Experts of a small language model.
Size: 14 layers, width 224.
Experts: 64 experts in each of 13 layers, 64 SwiGLU neurons an expert, 4 picks a token, a sigmoid router.
Training: a variant of Muon for the experts, 922M tokens, 7037 steps.
Below are experts of layer 6 (counted from 0) of a mixture-of-experts language model. Rows are named router (the router's row for the expert), gate (a neuron's input weights, with its number), up (a neuron's input weights, with its number), down (a neuron's output weights, with its number) and show model dimensions 0-223. Each number is 500 + 50 x the weight over its row's rms, rounded and kept within 0 to 999. Numbers have three digits each.
After each expert's rows: a language model's description of what the expert responds to; "comes before" lists some tokens at least twice as common just after its tokens as in all text. This comes from a sample of Wikipedia text that the model never trained on. Tokens count by the router's weight.

# expert 62
router:521487451551515561404518517540476468515409560537416536458584503459442429627562462445449597396520496516491532508532485464573493464524591548501577547526503416450480481467492536502435602481494421500499580504556552475534511464449479410531411473560599522544483485656513488458484577508489496528518526494541467530575484532472481508542447422542437491458525381486534506553516492482373547531458521603536497477651483524522551544546469526481534494525471507462510565477490537517416520437541425412564541487517476440470573476479550483517497492454413463538446484507489527436494544504510382423581499427499518543553486493549485456506504467470511525576489547638487418480475362463483498506488
gate0:579523480608634508533539408502517457509511496367523489484406515582473505563433500524490483550505529455502487524554507541471503508440509525533542449512433462539531522578495542475486562468575477516566525554414536493446522493564548488514534500543511540483453541555576479454518520455421521456507527536507511525630482465440592436570575551506429519430497518422510558417465534462538616500430417486443538333590424438492516457470493519543456428554583568508473514462423524457496523503530567496560504493476469436496462443497538472499521477410522495460480439563545519468487537520459530573542460448440398534642489538544451555569552535450475553500481521548500433541565598593526470579498
up0:484543389414507548543509513428606419486514463451517537478517448475500517345508459556429542529494535490522518502522449566520442504560530354420485492445509497453520523447557525420475609494434519487495552488533554542503592387569474504508457551555466536543531512519523526478669534456469435505372511573507540510517546520492389548602507432502553525403560432489503487462506610516484455494518536523420578483526483464471491500509468458465531534507531553497501521397525576390523458474529497534504520457476457514551487399501525540607479514518532504409504532481598488439499507529548465503557450484519437455402585531487450479529469582504462522525509495518481402487613481437468532469539
down0:547538572575465452513541522494606457449467537503523460516460494487547573542428523471560523524418429568551553461539463491504527432550579462515488459560534415432457530518535531436467541501449531487475546506534541574436467593405499379523536539617543477373473521580526589474539588499443457418481363543485521466518563493479575614530477497555438466486486544444466569553466503453434604553375459479435478486486479509467549537480465510447457486553492521492515526416496452565487522533530558476601524494464502494529478503437571487574516427495487487468538417504544582378448464430550520587423444469506512527550474470550468495568435543496496529464478450461556513567529535391481494435488
Table separators. Pipe and semicolon cell separators in Wikipedia tables of scores and statistics, plus header words like Goals, Votes, Won.
comes before: "\n", "  ", " 0", " 1", " 2", " 3"

# expert 26
router:526490540582567559527532493507512502471511449545463520467378501496455473520469415395489559330495488462481459592491523412536461488560543483565453557542501410404528560536517507515450490480485456470480568478515516472608570373486452542569360478553459508518462490517566479420508505491535422507523471544561485546553523545536534477524452467514446519481487514549540593529608435500486531456497489551633509486478484447464557552457505509480585503488516496422566536534517480549434524485553478399574543489495529645451553416557464477646568578462426475511512528527521500456475496465447437495505446507494532510493476574501497544520553495458490511609441544530449437437501422467479404490544
gate0:525558516516414507629399462567528540462516491564527531509557585479525466453534424423423451513547478475519540518489384425506519552445480474483543495485484459467615567520448482509468529430508431548542531492501464487546512496514502512453537538501536505487485510499516481450518502476490475550523533456522480449527542535511454636561476582528451598511502545569445529531491481551500488447483553519576520495551414511367484457407520539469570443509471532465538426537508442507543535434529547473495525548471605631379541514430503525522440552519543479508485483480407494521469528491545509641526471507471451460410542506594534380452562403470457395474513477435519458440508407419565407422563
up0:526499412423413542520487476413572505475462462509499575566481615499506487441460477521467527507444546478615568429516477469495511413481493449509446466458616428452497514499457474407485473478383434440475459423432501614461577519446530607539472508476465514482411460445510546513490491522493536528509529478522486555550522501436502467497497514531514493449458338457510506490503594416549411513448429539492393546362505482503542566479512551580541525475523565547405452445433549485445491458512496547555497487509500560540544498593575440581465479513441513450553546451437479467550467544431414587509465451498490506534544556474516545564499522492574492511506492553504409513539412516519387558471
down0:441569474439540498445521501498499479513536550449555411433419565546530539490435585516603522590500508524527420537545472541471461433517504518452507455594501558426598492505400492477555485535519583530500548464476463452536406452584466558467412512501513485562478465479514496455583564437524466521495537546369534493447536424629462454494520430556468547450561537531530429491445488550417540543509548478426455413513557493606443479559499468491483537506515419443617461449471520518515609464561460448512569421510544538511498502482489486459464487481471491533555502511511516498506561466489508481658473568552528448450601462543511427451454541361487511493421509414567511532475515432512564486479
Prepositions. Prepositions after a noun or verb, mainly of, in, to, on, for, from, at, as in part of, won at.
comes before: " the", " a", " his", " their", " this", " be"

# expert 44
router:502568576472507513479529435473493585430410436543514453554593564466517470528500503398496538386450472529571494545514500399558520550623530582485572396595491539449487524527537552550487465472512483407541583520545416477601560377497461417512500542528545562538488456554581513490492523597538411498516512492490412530531557457479541536561483522489455433383484485533573570577560398466461444526517456494489533389523506442472531462532399531459535487498409494495470474491520444503504502486501453409530614455484513518487535442510516454545491477416484471543519470501492569478490528565525461484547559458491530493518479502538447630448578471422507465515525540522448476494480439514515459510364
gate0:528516419435458467472502458498561430494547569495516531399465483486493465502530526517537486500504559492557483476553376529513473538521535447524527436496536640460487472400577516447516465492449448496597494494487531454531472455468484458496424536499477572504589452559555462509526531527568500496553494484518458432537584436492443601597617432489492460506515548483631496552488568468557411439564528498499508473536591525527592472363493450375555532473451524541447511478559511460510513540503483527550566531492493351484599446466489584521469465535490498454489412528485449469523484533433508580365550406453494473415495533532527487450515514553535456573488548415543525454391465537494454507513
up0:557501492560468465500510488554482547496519443517539483421539451475484525519532483398535533555536452511505593513493574534608467505482505499527455508488430549554529545542386495513377565486464485534593487455507476469511520466479474526496445445458562513489489589449403505511519529488580436501491625438480489437519419496474447569443532521526516597469569449434606447621486530535640484551581468461480484491473443474547538502591507492465523533510553403521606388556577460569473513481478428532545493463428514509569538486589527412500502476511528504555509486468523522444435458564493551469537592496517451573423441541482626456377503535488512475478539490555449483546599413497468455562480
down0:552524454562518520528525497529533476564451498591446385509459472532443459499446435491456466456542545524531446469527435520452449483503553598462597470503476535565499496502578478547546415514482585383497399468554606502469493545493536503465446507585426537509532554560522555487484500488501509583503372488572483491559438478428425518510509467457576584470560543501562503428506476461469491556479568538493486501533512536532447459497482379480457516515590533541537524572572536469490524553500541472416547522541539512547436403468511486513569539510523461369447517427526438450463520376506504582403427484529602544475505514504516485499516516573478462494538490473589588491395348523549500521415
Copulas and articles. Articles a/an and forms of be and have in predicates, as in is a, was an, had been, became.
comes before: " a", " in", " to", " by", " on", " an"

# expert 33
router:524611475490571486522527511542578548429339445496392414494428495486453413540474457491455528464467517443558481556388498585587482530481483536519562539485500500551378457496490457545566541558494424489545560448490487491492489476526462442520405387520480473511444517548537454527442551503502410605464555543477384446577495510557472473572512480505450462513481495488501571502533537444437501472517390481483450504611474577516545486542520525459567477478444443459444598454507533536489569468518550466496542436456514595457542484581541515489549516457438453530500452430451480533453471500559411317514516448519479525497454518470434592440477528492554450503472598542459480515507459506521531552508
gate0:513582551616545474472479533541508575434433521555504451508440409499476461525467470563442515523466420420495488477487478615435497423555421487460535574513489502481474472588443485488535526506454568548577517467546459554530544465507466508521433430599483485463538515445453504537545511602523475452534468457443473519429549485507564508564543355457401441490590530457513570458492460442504499523473518429541372479586518491397512485505541465558574500464503435609530486489438482540464556498447521507512571617506455442480471596436494465530510534464483397453497549504508558523451408513515389450433471471422578405525439479434481564475481466572475456436569481545499546525486509471524493399487
up0:503541523565476440547540449488524502532459471525501452474498542578483458478395465515556487523584381502491427514469587561434486474603544515540522454562515358590453551573498446499417534546451514450478492544501476574577536458496496499461535483492529440461494534469635554508518539554454504408522516537479468551422411425533503408524591535403558543492530494504481530524530626411408577559570394451495486500547479536480428539541506565493519510494525560492570481469540529477569505508449524482469521480558425427550397524503491460554465519435459565591567610509463562481455387499513535484525515491459505604507425467453459449423510529520445484507545452494487543509479413496482395527469
down0:568480513515516498464504506466469436451524528440552509536466503480470464394471532420472457487476544559452409536524508573514536436537556575466534459545460550510406392500553543467526482527412506417485468518571489555490479514543518521487578486549569487480474408390505531456508531519542526493540422442519438397551503506366513510537548542542461523524579476475479470426498539512542513464389533560454473577474610489526493419459471608486455462377437514525520487549528522565486467607449541501524424489566498504583522522557490478443508440513529628490516516509517402523575510549483502522491477508600557389472436403496552509468529511515588498469464468364537454532522576509405586541425
Season, team and institution nouns. Head nouns and years about sports, schools and events, such as season, team, University, tournament, 2009, usually after the, a or his.
comes before: ",", " of", ".", " in", "s", ")"

# expert 45
router:562531495462543547458546415667470483445437489561452493490405596477492448534546480458517426444427463497540496524475512495562493491576480494542534553531549464428496512430431604477540558514531487529441505466543444458544553509563421451499391434533533497469464526636512453481487576487485499618485515500596416548488471531521508404535540451565363483441508442521544559571509467527434447455488435533603443484567470452502538499580450507478529490516446569580504506536558533614465534437507396467460501471498568572508574448530495414568522510442460484484535516540489472488461588484599498508484483460483529486585462566531472548487495520454469433529436505626475456508530475426510537530460
gate0:549546486421530529433493571558526515554525553463426560513539534390556495519468405470540529450476522522520529462459486486507531447479519531501462526486493457445505550540514495598437539527536416545474495501399482470506523515394478463584512407458551521470487674490476501542507559451464531511461449505537492516477499498579553449469485506583504464435433499367482495512467452533534426428435528502534419547553461483479558532578507555442484459555388499505388572483584446526539571644473505498480546540421493587576506442490495592514466520526593539491485463506465564528489457536603486446515431521468477537524586538599509489527518541477576513536585471533568479505553445404593526391484
up0:509536558463524539450556468546554466503535522511396490543485540545465548492475434500589378472444471548419506524452533474424390618474442528473391511468526401492487485555512554523493522532531391487464517466455535585544394486494486542537600591426524575521448477435508502564485582493440503568499553544571486524531565515529515467446365492509530528519495519560538438470537536430488533502549494505501556564444567407497487571531514510471524473505568494487443451483553464565432492543658520428438582508480596554487424544458515530563477560545472498403622519573580563499560555462431528509579427493507497484495553461474545443559498470475523509465488522467497534468519482485533425545587
down0:521580520525518561515678478516469496561501502459524629480555432484472650569507434474525462468461565538479492473524462581497488532386424476555416471459490488429462448534489482537484511511422464515490600447489497489563502567463419591446463494491482515379563508485556429464516505537485600569579554541534423576547529545452495532460553464581497479411481494554450558553538449426493409517566546548454518522518479524457467451541524519536409519505598461505483639538483449528424530529525437445546493474482471492501508468490533512496433425480515514556596475583378489458451510453445429565498443568475464601477457548522541464548506486489501519489446464500486581475499530471467543443545
Headings and infobox fields. Equals signs of section headings, paragraph breaks, and infobox or table field labels, such as == Demographics ==, Location, Turnout, Born.
comes before: "=", ":", "\n\n", "\n", "|", "The"

# expert 46
router:550518503517522519473526405577417539431465520530379483466483562483434462561531419470409502447481463513504495568545494495565497506539453501547521581493519413438546529455523588510556589426579473496502546507548457458536564500560429474514443449458604583520493497587512467466516551505527491595510497518619375596597510561486506429542450431455422534481466373556496536584533472517439482483456500576588415426557441530532498462540439476470532549481429523489520505477518492558449533396475421496444530442481548505474514480595511476593507506464476479520519589516522500484542565462531493449551474455538530505640468520511427517509429478480482397603441532566466477435496513487542526504436
gate0:512544527443530465510571422475480515463513505414389535563476477527514388519403513392467499536490509532567527531445430486515440478553507558451423471496464499478522487428487488565575492435491510434515600587522478508560523568558527506419507470474562492519496539447462448512515522441526502522549488474495521669519500463395517501497486461441421673535510506486395509508517394485486566401394503487503497458524569468442486516542546485453587497459482481421490489445520597486547597556508492479512545424493459546557552464451513529461499411479528440520447535411472487462529526500553435405454488464444550444538498418486477429561574510526423477556572538445421458516536530588541410492457
up0:523435498711432525455519475548459426504559516518551556395495488515469430642544501517452493484497487492556449471460488467528534530506493484627521582488555465612490521494454569531505465558509526449488497545545485589490465463507508498559601555521541509528518492520542532441531514490534474491583459487485500458515476631409522423405428492543473468593548500473547534474536480552509458535415445503467576532434462540484470530503415479520494531553482401530482508545466526571487502516504536515585464459502477554507510432438388480501514570486570500558553465486432528551532548514489628549446478343489469542447540493485404527471537521617482516451454511520557481400552533463563432470479
down0:450505480428406475585539484432466567597528470570503639453469493592635548530477461498547567439543447506453483529410409478492547424536468532448476530524467575566474497413537525482474485447520557412599536501449437458515524484607504490494483503543511498441466494526482407437495437505405454487492446596509557529543567509416479449527510549482426519517582505491450544482457529473561448464488505508597434553583529439447504558537493571438547474419465516458488543495434529534527471541580527452541451532465528408487534496500390552462461506418437521459435423465417575538449504558428551464523507472551536421460483404479485472469489528467571488500508524454517426505571419420552538455504
Heading equals, table pipes. Equals signs in section headings like ===Career===, table pipe separators, paragraph breaks, and infobox field labels such as Binomial, Occupation.
comes before: "=", "\n\n", "\n", " The", "  ", " In"

# expert 57
router:586574586511554573499507461525538567552434418560456477542439484489501434599489401454393534444436471573499499535592450418572467571510588529562592566475509494441506574515484495451572516569598515490549565486487512486538481445505530483507468422466480531491412446517465486557575511520489400528509519523489527544523525551500591458562453419555497510407475460488576535454535459533419461461513469553605477456537392505482530517544506560521536386536399519451518498495461449590480503512502519425469492461459510477434535407446470411533569543468477476485488420497474539472509545516589432495468520461538480504554442553459443518444450454483516388516458509539521431496542445570370466519578
gate0:472515542505487494571588488491445489500473543459500486509471524475390411508522487500387557494468464564451493570567572582501515403559545445536472542565515559534465425498510430454517440476564509428550527427497445475520499521520440477494555472499510426543418487448432511531500529504480508484446591475425491499409378452452416473460465404535482536461489451535550533473455538503464532549584448553546573415501512509448508568497550532473524569543535512553469518467569545532466510516549515431503578458427474549423465442414451512512549479495502531443496576529398451537498428539416411450431383447481539468562540603508511607507510506558438416593491394496521416544555475573487444430577
up0:529530465457580407533498485474473488492446502609497503511474531512526518485492456523520503533585535504459580480608548589563496533506500502502429518589526498460501479480630497609447498555470492527376461500491547514544588517589513473478534465485541486380568580378524409510551535560421492523505468442494505455536520526478425513561470483534452421442498470528498497530423547540445519504514441557479499540443626448376481481478496530447436537435572495533587565469441608536577402547507557588488529458525513537478479560507555411542566495511507576533421522519418524447507496524450480482605438454528570530513564617478517537479580554470444556530396459442457477528500503514499447488523
down0:588499462594468531493473387520514502554448543559481522515562470554446484486523585512585509460464554531474486567488396459398531458491529458452477598524551481522507526508579399554539529515517517450539454500545527576548576461409534517531487475563435613529405457464474585538501394546495464453448512613482476490502479463460453471590575465531458488578485457463547465532524542528443478469457519460469519477447463584514569572564587447566502636547463541568526551407439444505524455444496499503442498492477491574512464540527492481512547559565454482517513645476471395512463594513479451507433517505537540467488573566501516533499465447502561602513502456470445444540530610512440408504464
Commas and conjunctions. Commas, and, by, with and including that join list items or clauses, as in office-holder lists, congressional districts, and name series.
comes before: " the", " and", " a", " which", " he", " but"

# expert 19
router:614455519472533565470469459700543551380495465624473504489458571439501498465579498452460477473428454543553502504505434505534517501575578575553608464550504502525446504499461511520503515447611522490513534444525545513506553489498444360582397461606461543497420501492447395523486576547469443545495534505564505523546520564494438524470538434500502497533469464500514514511508406497422527457475491501564463467541490420472629527541471563460555492474479502479450576543446550566459518478598435374520493417479542577450522496512493449536557455448394464493500454448470499487483541535512471476554540439543449480459554519512535503517481500555532374559460520545475436474559485450466497477467
gate0:566532418575581529523475468526517509508344516540452486495534606445499498528507593493435471564382391655570503470473460431506542481581536400571475458613523532476498534542529543530513498475437510528488586533432534490540565624493455456523409470485487498554556485460525468454503437511454475542493480453514489482484501492491540447509444540540519573513431534464524490465518534515546548456367473442469464537506519419519614488533444472527504430529417465514472495524523579563455527529483562489519514456374472508494444497624513477463377490579480474563483506422506512418466473513512424487448461504500487424490528506472487547473496538498466383607477492437461504507610554473549475473548
up0:526468517475471463588378421483491504430501514554546608472507549519614518539511510403499478475420545512535494484457467432507439483569512496586509563584562593515557540554575538509532536594437510537456539491495552505479442507499435481533474533600524466533573549474485505491449520536496522538494437495441487447464442441540508495607521473513531502468463455408541474558515521579463502507508503575482543565502461464457515454506491541452534523444460567524502488485429624496378495523435518546523438465470583505563411536535538445587468543492578619568564468447452520375498480404471422536524535526475428509528530466517485492420491470496522528494505431389501576441649531415605469524496
down0:575524507478531509521436542497475524542399517520580472580494430511514481509500530526508414508484521494580539378488562468490476449416441522497457491448522458517461519534514475443490487526440522515539464422573513399565520475469559570450463468393447478551505498518549673511409417488516585513554543423498425463486494465483458434599676421536590498443492475465470495526467520582520575546573535524536482472493563578536507456519462506571456479473486427449559455521501539524533483485432579483591588532480408542639450504505514566476524406523492525472525449573508502595470451450519540509513538482488480452522559532491465524465465483431440501554461428473494540613559519424494516506412
Infobox labels, compound pieces. Field labels and headings like See, Born, Website, List, Coordinates, table rule dashes, and word parts after hyphens or parentheses (-owned, formerly).
comes before: "|", ":", "ed", "er", "ing", " /"

# expert 34
router:501461580483516488533515486479509578454408462522492486424488542424436457562544462441475524423496473607504440576537448482531457559580503564465497459511468529500492586510512515470512527506620569432488551564558478420592513421525444421504463452494522502536459438539531474463498532517521432544517389582444509503541484560452484503557457505531448471441500451548518596529466469464459488455542336476548550446540481440386523474454413477466589513427452441532428473556516440502437486459538464398518608491548558660526573422499460490523505488450524502452493435506510506514468544501567435487592490451491509520530469496535444571476557422439588515624531536518457464524527463532436418508491
gate0:556529430515513593455554538524428486444466512547506454535454482476512512433441485444420464488479486520508532477576442534544520516563513495456413464534452454497517507569526423535533588583583618481486549461447523478498530465589508401470533518491465494632576462523548486561495552511522556500569412569517560556547526452485629502552528450541502503502501462473530499532511576406517511481506521466457554465406629444456499587416446463538504486463541484493514552522495476439430527422551454481560499464438440560515502543579568478512388534512555484439483489494588454429397565535486422552490488495433526483515511585502426563556492472548458465417529507543453413548410491389574525565576
up0:513441495526409498392527570484486431489523458409549412425489427561577459522530512452494578518421432463514481546452485473531580414521579563466514492473488592492481481441532412510495461471521466448443451395561459464484509504421479542552497529478493469560529567478596512515446430571510485516487499413539418525565560495455405488479524450453574505466577442509569431436492469550483360457471487535504424429435473575484574546507548520484543546539542583460606464478406484443496489507559389525478492554427490510449381489549501504573411554522507475503446524563553560440495467521534476529406604513514516534506541525474481485445547538403456462587476475487404491464556511505515484564528
down0:471395480528617460516552446548563588507531472491448562454513562519478533479452469558549465465572489448553500476514503413543519548527544581432557540524530503500509468447514533509465476445577545442498441486503580544435474473446500509533498501519483452554492585445452562475453455531522603577560467542410531488435563423417540492541510436479500502519539527459644575523533502398528534598484482503568351400432473490519588501467451538560490418533465573412505535512489411542480453535597462509557468494520594449509551493501542493465358563436476495489478512523584557437468551540460458542445632476535518525499548561444464478501520521503538567515500469513507462557483428504455444597526
Verbs and function words. Auxiliary and main verbs plus linking words mid-sentence in prose, such as was, is, has, also, serve as.
comes before: " a", " the", " to", " an", " been", " in"

# expert 48
router:521460445560495520446521480551486491419438563526354525477566530439447496621534456453495540394485516548475528506498478466549525478571525549516606536544500437476504469492538526504457549508542423455542621449534512469570504469460461430519449465558565571561477443612543489448545577552513515572528498542531440515558497585396528495537396534560465476442566358466543517558524462523451498510533485555551546467577478480552643510530501520472590522513491458439510563476535479533419538492541490420506533473502491473522533447432544498583507509392365460527445550494475488417489486509533416437582405486561502576497472531523503428505502462431513475534470509534563452422488428446505541551530
gate0:487463472475504541454497485458564528573482475529512488482441485407547572528431470524501505481483407476503526538503533447456500604557479551485522532521519490434497422402445455441461451425454497472550499398489482461493513562480572422485387506481486537537485565549526521522471512601426494496558510494429459601454527498440550508405421501476464492452610502579445569507504511495496494499456408523472461595428556463527499549503545534553526473598471551538539530464516564571497608513505434479566522465509482478475529511496491399441515491545473495587462564466477569388511488467552463480510504623535594452494487443667586475621521465440552431531440479605480566453424557484465555551445
up0:498522521518499473544477626502575489435513506565389462561424478437527434551478458480479475489508441423485415507494558533439545535499454480509554533479545549496436420507469469561398475546460437435590505555528523488569544513449469507461483490485367439471459464424479532595462477484534466516393532558443482467588458413460515601430483508451507491540456491567439500432461471451506549535463490487541510386543394498552493516495469423518443599514578521472432535542451491574498507570434432484478486536457372412447503495475519540485375433407513460513543536515464472522466504487571380491557490472506472534562591528461522390546447508541504426476591432469485491481514482556465496567551
down0:438559558623603556536412477527534544492559499503463515524410554488519438404552503451483436570470550374470497422534477446384454477518532503542547456459464542530526563504517456506513445617486516512467446437450505523512520464466436458502500458478442518535539467385514518543510545490532458468510490511534451479541567479607450539454524507507564373444476535448459530486506482594534492368516510506572506431573488601415500434511542526393498615491511461500441519511441504496490437479477487605463557440553522580526504483613463534539474549532547495508486495503579364441494501452496528554463538542526488539459546605444487412477421442520495526477410481463537466440525530503485435513573
Table pipes, spatial prepositions. Pipe separators closing table cells and semicolons in score lists, plus prepositions and particles like under, during, out, back, prior.
comes before: "\n", "  ", " 0", " 1", "|", " 2"

# expert 31
router:540477541596508535533511474542479449477501473572487523444447516507492491569429412397492519365525414500532405546499488536475448529574557506527494511551518405371473524518478536541399479461444457480446564514481506432608516420495472521545336431487475509514474481515543489518543513577476440501532491516467518531550490514582499444546541512509416518402488470547563650593580425460490507442448507503574511504534546488511520508509440547422618497487554483446502531505520466564468524465592442386524528526538506561496538453527472452589521557523466524550527492527488534473461511479558411482619526457536562529476449557514526459479586539536543430586405552533518453452520486466455406489446
gate0:535498500452395449567557453455441473534582466518462491514546462459511508582503525484423466505483526520508392525452524523471428453534543576507517472521492420476454502555580472525537515385574454449514587516487556644523537472552497492474446571447484506473595431490464494470488478477548487451523470524550542548533499496476514543472437575465437564449489601434566515538499513519549473496495537463567629499562513523460540623545437465436552473457402427476452509519529486539468449440523434502518445567566550471484396451543539536522477482482564528427447440522535471473341450462528531440579553481579534520484495467494557564434453482569442507650456539506508476469487559558356516542496
up0:538486411498586466449534513461521485471474499484515521562448499470404581515493527610509432528571505494536545562515536504557547445460482540517449474489452487501490516606483500517491530434420597582501469594468519575508637512544505489433413527488497392465458471532494435524523369505509520524576573413526537518555514544404480513430450458541544512534467492425567464557530463506411564521552482511512586463471481500496425413537453502581523475519495474457504572471529559500402498458536453569502476486556555548409488573476434530446480432530441449428483537495399590490563533515461447487489585475466466548577458388580436475526484502518527488549505636543519436461635519463497534457522
down0:452518421532608550540527538461480442453478522446507579386435494430519413512538553359445513452475514458527486486588428526444556520469456587554459517450510579573515555542527578469504556457489458440467457504434473415389433485522452485537458444429443491486623481556515478577564528486530506512519456508343487498470497503532369542486481481494524556425489515571524462571542541502556425494531569514503535493496573537477519515438483523460446507484444500461486487539645455563489548528490494501500539487431536472544445509388503448502528428551420418479507479397562491468447535469482500508606502519508551454514515444480444595509516534470525430459490500530526445455504620455396468469457
Complement prepositions, modals. Prepositions and modals tied to a preceding verb or noun, such as to, of, for, about, against, would, can (listening to, mayor of).
comes before: " the", " be", " a", " his", " have", " \""

# expert 5
router:479564423478547523535473497550567541461414429547320366450421488508527428567460482456486476393487514507534479608383488538550537550544467576506518523531482500442419491558488512474472588575507493471497571489514503458500561503512518453555480420510497467420506521552527402580492549496526486518500497517520498540505486574546466492534462510541471548512509484514485542502600531495428431497561382464485503443563477499502463526520550560423581368449444503444484518452505515485454580462481428453481550509510569562448501441527462481513572453478514434514460445489457515502461503422532465325528525534430433422489384548450471482368495475493556441547479574534534482507453516472565513558539
gate0:476556518526491586527475468529569473476594517491411502487499492495556504520520485431540466482536493500474540485541498481533549568422522448459502485530533457519534493490482518497509514504520428524420441493513537514512508491429500520492445452521526588486487440511463508509493493374496525493547451512492445553437517425569490481445613539491486574446443496486369489523461421462509458402485497579533537571594456507495496548554490577539586506508559504494589475495351597467503397549477477559452564503423514391477576449570520534524571402594393505517517490522379474561560500570521594493542524494580557595488505524390463504492492486474473548486626653565429494493578495479435482561480
up0:456454428484509522521485476478518474474480476518431571522470460501469411402522476423574546533488521507457567446425426501548562447540459532516500576479490609549516506467538536492490426395462481473494437476430498543531516523478524431572451455453414517519516472453587497537505488421496535485522498454440533438423491524540476528450488453556500436327479435504521473485547442416565446527469452512487435565544559580534513551404517523523594446427512481525585520455545534500479544487490465478474401563500521532449378503511518522498481427521480469532564523491489499557550525574490417441473586547470524441512484556576495384421492548557598613575567556581518513459456572419612519573539
down0:532402459529512461494449388509460530483428482600507597517450493490492600496458489464524528584472610418519476457532480460446442470518498524544434482522539589521403459402544529497465474477507501504473488508580507444525475514550473538479505500442540462495481358521460399544455499491535535485541492471527521450526516513547496504570560521462620510427440496535511565527391646464530481530421473557455540500482455564496471471446516395504522475465432487426500514538524508490471464508455512564477446462650521585427538520475553503524422554474522488512569555470476506527427541609469475555467570489524393517372516565530487544525543480494496557492375537525426409493461457499623472493549
Common role nouns. Singular common nouns after the, his or a naming roles, groups or things, such as team, leader, band, city, song, company.
comes before: " of", ",", ".", "s", " in", " and"

# expert 36
router:525482480583583598472517490574454538392414486557422452393480509506500374589481441455470536462392533539583439536473524498551492618542607504553482535602484544506508526523481551480502521480505545471535518429465446481591519490493483481509482444509485534409520508528489420623471550552478479479529456449565504610520538462562577484547502495477483472437485457554471531569623448504460438451583482523595456471514474463473566540480492487466520471515483486387512464469539526555430519432495555527575543503477457480448528427553602536501536520429504456498470538555521490476456579470486535422501457511534457537613435542464510447455500467547511456551455517628447463508485406517432439578434
gate0:444551535432549533484533464610471498490524454551560473446475427589481453390556523455525400496410581443545511488453535450518552553476505556447430525532367441573486516510506465528526554523529590485478570513526456480516535489416542487470402519500529581511541606497537527562592549416564505546535586513549459521450574516550503452510555496526464582464479550482567495598587467535501572449558472476474532552556538571465513449468530581419551470424443460534440434563532502532552594472525569483459553447498458473426484513589509439526432494507463544484528603501513583497503505480523542448580571548616471477515568542421406525432513548564463435545521462536490527522490497462505448514426
up0:422469502555439519550505527502598485498572507442422495486511534405515498506360415449516488398395528456419481489508573450519543505504490547532554435450542416596448490510465475455456543463471489493578534496519558519401482446540513430432507446513461490469543537452557548397439456513424508516445489551409649430587534497461483480503510486491510512469502563549431512548509496540485500514424528534449476544523568458486599492547430522463600504507467441529586497514461493557488480442566476618537510532487503537550561590416556457395493499518426541506495498475489501457409539538438429425463419605478394466448468498535559485552466513431526492432492482530507508545471499608483443582511
down0:513451601526391482473530590538485525563461467516509578509471479466514460644469475429481512419472450468560511500436498495571493473484533534503519559374504509464512483497500524493479635444526501468497444474390544497483612460491458488532481526537535450459489497531514579471395501556473510624531532474554584391565511523440505474515464492495578490446567546569487549538422445507417427446436617489496528565511524460496508503534571521398533436471497554479486438512516556489478444508550507565506526471557426455485512583519508516460495512549419575483583530507480500367524538455348459419527575585504431430506410485537516417452538523448496468518547497537566484492473545527583470546488
Closing punctuation. Closing parentheses after years or publishers, full stops, closing quotes, brackets and percent signs that end a clause or sentence.
comes before: "\n\n", "\n", " |", " The", " He", " In"

# expert 40
router:566432600657585522469535506539533566477425522578445481483515515439375435565427404433445497390470501597568468531488489465552405562507572485478536527590548497531538500486519508490461553529555539540535490451577474480547560453491517482554523390501517498548505449516545513530491556473518439566501455458519444520498564461500551437582523492459504412434470510539492494610603451435475497409539405543577476478481509541484527561456530499422543447530474533417507502563522497576420509463474479502545502477472518465394537416564587547548487556474503460481451532522473471483438554508550497476491433453527481492583485558427428450444469464551524468504445480600446485472508450540419421589456
gate0:463482514585525614438481362414491520440519540564464497447478568501474503492491499551452587441495513584436528551486496488529510464561489449545552553462451389484444546509501474552496476652436653533466551410437426560530580496516527533464594508539510484540538414526551503605592548526618537505477536520518431436456547518494511478531482505524488384522523508464530591453446564439550530513570488502508460457485508560435584409602416507501556569520431510476475493477546557445507469447456483500613438606488524555568515463538474561493471541524538442480540527530487557474454476469428523542473545505560497505463497493497563503437422421463531558411498432548504518464523548508496504525510
up0:499486427475474375493527588536410462446448534486501479595524555575545537501471521447452426443572512538515510503507423425487442610495517476535506470654501540480469390465481503517452519524504455576562426558463514540578432498461565434563466583405522456518542532488501397530510480577561509446616418558462485525497383492499449559512547414501523549489518439480502478492502452607506383564539403501560464627496536506561578575406501450518486560452487505526489551576488516491453439471451558490543515430494483508540470516443431503525439469449473541505549454490514553582492416515501524423492591489525489470479506532526428481529484576532435506492460535514498424442485498402448488524499
down0:551526508505574515431570592493549435505529450490452576491532541457582490489512462391509558432450528533442475564477498483522510534488578525515492540513545481445364530525469441508572524535449499473378563486501505545455551439373572493478517529502544518578541496558413526482434513601487573509492529559561523494549475416489517495458443440505487469504536433444565450548512499470549401441439553458464524536446510502525543498516515430548456569444428504547523514524482454534521501626554501375536479543527514618624548493444468503501581589468440499429523489527541483451481503435510492364579482423573537391524503429451530576468505454509510472489508497443531481548527601412470582475500
Periods and conjunctions. Sentence-ending periods, decimal points and abbreviation dots, plus commas and clause connectives such as but, However, because, while.
comes before: "\n\n", " The", " In", " He", " It", " he"